config.yaml
num_hidden_layers: 12
hidden_size: 128
n_experts: 24
experts_per_token: 1
d_expert: 64
d_shared_expert: 64
hidden_act: "swiglu"
moe_layers: [1, 2, 3, 4, 5, 6, 7, 8, 9, 10, 11]
router_score: "softmax"
normalize_top_k: false
routed_scale: 4.9
balance_loss: 0.00306
balance_bias: false
router_z_loss: 0.001
init_std_router: 0.00931
lr_router: 0.000974
vocab_size: 1313
norm: "layernorm"
norm_eps: 1e-06
tie_word_embeddings: false
optimizer: "adamw"
learning_rate: 0.00251
beta1: 0.9
beta2: 0.95
batch_tokens: [32768, 65536, 131072]
max_seq_len: 1024
train_tokens: 401500000
max_steps: 5227
dataset: "wikipedia_en"
Below are experts of layer 6 (counted from 0) of a mixture-of-experts language model. Rows are named router (the router's row for the expert) and show model dimensions 0-127. Each number is 128 + 32 x the weight over its row's rms, rounded and kept within 0 to 255. Numbers have three digits each.
After each expert's rows: a language model's description of what the expert responds to. This comes from a sample of Wikipedia text that the model never trained on.

# expert 4
router:178087179137120140078050104144104143124099106114107175142149111118159134126089131156139161095147127088144125136156130084081163149087120104113174109148105163064136118150127130083126157150063170187096133126064135130178106140169081180130134073166185062114093143127085112087107112116126141132106138120183143141092114141150187199071117171107127118105116119138154175066113127119140201170149
It responds to: Word-internal pieces such as iv, v, g, ad, iz and stems ev, prov, includ, stud, as in Individual, nitrogen, Elizabeth.

# expert 0
router:127126135151111139088081064177098137096055123115113175190146128094161112119100125148194155098160165125169065192154158114068151174096089082093130132135087143133079078167117143107147154147140152156112127120146107140155123119158099139144143087146113084115100170163097114112111133131170094132098142143193126170089170170127158153108117159088122076118097126163178155048083178092094108166117
It responds to: Word-internal pieces like ou, he, ro and short word starts like de, A, I, he, as in Guadeloupe, chemical, southern.

# expert 11
router:165095134126116153129106082142118142113096102095122138164162116126154096150117097135133144099198203113139116149174160130104165177127092104117149113133072102088089075193184166125080143125122130121116118088138084191173135172129101119146151107170158126093084143126085134084104095151174072193088171095144152148111136196144142154096089172070058148097073139161147157097096147100116143163143
It responds to: Word-final pieces, often after w or W, and particles like over, out, up, through, as in way, wanderers, www, building, freeway.

# expert 13
router:138072147136109207104079103137074098126092083103123151179185108098169082073129067175146146078155170103137077160163169119079129166070112109127155108129128132126086114163148158084090160149100143162115096107086086151176115161150083158144159103158155109081122160165089093082104101150139111169118158099177144143101149149164139155111097162129118082118118182175147135091118178107131162142160
It responds to: Closing parentheses, semicolons, commas, periods and percent signs ending items in lists, tables and citations, such as (1986); or m) |.

# expert 15
router:183107171164090153145130092162091088075100111096087142147146106082142079118132089163136172128156163096185075158149182100092115174111120051129164110127080167112088100143144158130090120145094138151091109121129122155155098148147112119120161120141151120134091152117078083099077139150144096169131151113115151166117164195204155157111130199085099083105083168140144172096089150115086135122188
It responds to: Completion pieces after a single lowercase letter starting a word, plus her, his, under, such as live, lose, archaeological, merger.

# expert 16
router:179104139163099130123088123155099110105064131099094165180156126113146141096088099134196114089184155117155069152147124077135192182095081139089151078139115150127093114141131129119116148189128161134115123125111084145155118125176087190187139086183147093079131142113140076139121099146155134127107178103139165139054190154169183158126089128070101106108085136145145160121099101108077153123144
It responds to: Short inner pieces such as a, f, u, qu, pr right after a stem, as in default, declares, peaceful, successfully.

# expert 3
router:167098142161112135117097081143089089128099114098081175191137102102130137108113049181140143131143170115133079149153157072120119164106097101101195101150137183111110093139171185086125168149101196106104073078072115158158117148146098143125131107134173098105113142189074100136053138152169122148105108106189160145099151132158165187105139174092121124095124136138162131108106185101126114135145
It responds to: Short letter fragments and non-Latin byte pieces inside capitalized words and acronyms, such as oc in Society, ac in Macedonian, P in SPG.

# expert 20
router:154098185128130155118103090141102115114137064079118182166122079100153098135109091156164168139174147056162112166148144125114124155085097102129170120149089180073102086190153137115122174119130147172110112090073090185136073129140105138127138097138166094081133139137111102108100059142175129193109142100166163153107145155165134113079084183108139097105110151141107137113089165100103160199173
It responds to: Pieces of Japanese, Slavic, Arabic, and South Asian names and non-Latin bytes, like ay, h, ash, gh, as in Chihaya, Yamashita, Shanghai.

# expert 21
router:126063177103087152070063090136124126082131080103116179142167146094170115107107096142146155135153158109134106161144141122109163122066117071104134117133088145097109116170184133122126177162109153151132070098119116163156135139181084145148161129161161113096123148153116097112104098163147067106073186101175157196097115169190143171130116126089111094106076170172174155107096151080093143159132
It responds to: Final pieces of surnames, place and institution names, such as -ner, -ard, -ool, -land, -ton, plus American, York, States, City.

# expert 22
router:133107155134081140095090076165066105073107078087151153157176103124182077129083103179162156102157133092155124128149167080114144148123088102093164114136126147112091108124143178113123164196098147158084101112127090125174090175185124137190132054144147116068127136154093104079131100174167133183129147119146151138088172155160129139119112155113126101116110142177148159092091182116104157186151
It responds to: Pipe separators in Markdown tables, especially header rows and row starts, plus == heading marks and sentence-level the.

# expert 19
router:133081143132081191108095091160101079090063104054138143163154123104180105096115070165159150085140167098132097158165173098061155178108127125126135147105128155103087124159158176083123161142114154155088144088094082152152096157157131149146122132152145095099103141140113070089107083177144104151114163080197153158116155139149170140096090153088116081090095172167165163125112132115130165160150
It responds to: Capital letters inside acronyms and abbreviations, and capitalized word starts after the, such as B in IBA, IBM, O in AOC, N in ISBN.

# expert 6
router:163098160177087185133111101158095085128109105102092160192125107125147085104130125145128154081136166108174110145154170102109154152085102118076126083179118132062086096162182164111076168141085148140118085082110122123139124176170140140167176118146141124056107161153143088086091117115130079125061137115160177195126147148101140152104103147125080132123125126153134127114088141096107196186182
It responds to: Word-start and inner pieces with m or om, often after t/g/p, as in tomb, accommodation, immune, compare, remain, support.

# expert 2
router:140086169130124162115107075174059133105059112074135183161188125108189109093128069202179167111148145084140129133144176109101161155095120130104149101135115155131104135141141180080078153158104158179068092116089071148153096137132121148137158102155149088112126160161111083084071076156165145158109148119140161138085135124130155132108104146099078091091121146172149159109126156091125173161127
It responds to: Spaces before numbers in stat tables, colons in IDs and times, and symbols like °, ′, +, −, as in CHEBI:41879, 29:57.1.

# expert 14
router:139084179155091192079091070162081087114101083100105170147171124113175095084104038169152170106135136118142113138165174110094168176108077124120143121125108160123084117166139158088076143154120142159103107091122097162174104150145111191161169122158152111109106162134105101111107089147140087149125149089168139157134147132192160163094081177111094077114098171154168148095118144082125145145136
It responds to: Connecting tokens: dashes between birth and death dates, table pipes, and, or, commas, plus stems like oper, ele.

# expert 10
router:139124174115113153096126111135097113102055090120101135134143105125124122128102144168190166095157128110140085145150152083088141134044100116126128092170105142070141126147150148111089133150088105139117052133077093132123116196170083168189152141165175076122121183176120109103117107177126097127087156077161169162108148169172146161137116154084084062106112158153194146102107159087118143142173
It responds to: Middle pieces ending in st or ct, like est, ect, inist, ut, as in equestrian, investment, administration, contributions, aspect.

# expert 7
router:132071197131082166108101075121089083095093094111134145137202125124187097119094115170158153094187164116141115181145138131098159148077124078114136142106103170123119087113154157081084160109107131158109093087131130170146068164130092195124124095164148120096139156137117136090101089153151097145114187101175156128097180152187182140116115140132084077116106140189148165099119130084143175145140
It responds to: Prepositions like of and by, plus word-final suffixes closing a noun or verb, as in Constituency, Coat of arms, Transferred, released.

# expert 5
router:136089149121118183118103103148078093097072085082124182159146102118137078114128056137187164087162190103148107172132161099085157144083116095108129117139122166108079092184142163088097159169096146159076113102104095164166125186157101169146148110178161101114109160133125088083105108145130095147099179101151154165091168132131146152118107181114122094099101168140174157099137161090088143170168
It responds to: Digits after the first in numbers in tables, statistics and measurements, especially zeros, such as 0 in 2,200, 7 in 1.70%.

# expert 12
router:173124176139128160093080095131119113082065086065139173142166086097185075102109122135169146160150168089123107176160111139082155137140079109129152113118092160097134098156156138083104144208128141124126127119095090145118119139156086177129178087180186106081078160141093135094118087116142083162060178106109154139109158142176146146125070136132116113116131147179164157069108155090139141136161
It responds to: Word-final pieces like s, es, as, os, ics, ings just before commas or of, as in Phineas, Petróleos, riders, Jewels.

# expert 8
router:140119151147071186114106111143102070111107118095129158153162140095169117111107101156172157106168152087123088163164163115072168161110091114083152105151094186136095080169132200078087132169127141172082067097108091160142103195153096146166159088172145126107079145152103072119095105168147107140087140127158120161130125154139134186093085139111089104114086178148167166112088168110112137159143
It responds to: Hyphens in compounds, opening parentheses and quotes, slashes, === headings, and LaTeX symbols, as in air-to-air, far-right, twenty-first.

# expert 1
router:139072166143113148100064075164103103121122112085100174151187111093168116126122050159172143115134150106118117148147161101094162166077078079099157108154109150111051117177164136115130156153085138131104061085105091165153079165168108141163153114174150117118096131186115107081094107150144110156088174094138143172082158136139179124111117145117117108124105172191186163131144157081123124132140
It responds to: Capital letter pieces opening a proper name, mostly surnames or given names after another name, such as M in Moorehead, Morris, H in Henderson.

# expert 17
router:154117154154107211073095063151060057105102118072119183132151113089169080101120078185157139104176141113166118164152149076080164181109105103110146117146092156121114129154155177105100159162107156149106099113089131143151083164151095152177131108157144125067105140167104088091086113176128103164113162093160146154103174146157186142104114146103104108105122172135161155117104138089101135142138
It responds to: Leading digit 1 or 2 of years and numbers at table-cell or phrase starts, and the space before a year, as in 1926, in 1963.

# expert 9
router:146059140160092185074115066148086079077123091084101163151167118109169095117134082166180131104159147110166109168158167113105192167133088113109137093170108145126088116144161181107059165164127158167110118087098108153129090151127108155159158117163164112115107142157094104110105087134137111163116161092145121110063174138167148174095111170109083097087108140163167130096123160121104193145163
It responds to: First letter pieces of lowercase words after was, and, the or his in biographies, such as b in born, s in succeeded, h in highest.

# expert 18
router:172098173104118143119074136146103086109089090115122190158152105068180117119089078140133128118147146075148113131127150108089160136081116110084136139137084164124089116171179145114112127159117196140116120116119120150162081127121133146191185084128176101126047172143106090079111139139179108136079149078100199144099171142175192121110090170117100109137135158116160126105096193091120128135177
It responds to: Pieces with l, like al, ol, el, and name starts Cal, Pol, Col, Al, as in Malolos, Laliberte, Canal, Koalisyon.

# expert 23
router:135106180151111176155097116140116145108099086078113164133131128103148079064117117120149137090167178105181132136180108110121140137148110085076170064125102171089140083170149162076096150164076178167101082064091081146148106160151106157155153122138137080132080168147095102126141095186150096193087174138154125141111170151179121107099127142121109069113120153139167181100077145135102143149153
It responds to: Word pieces like ed, en, un, an ending or inside verbs and nouns, and markdown table separators, as in forerunner, caused, presidency, |---|.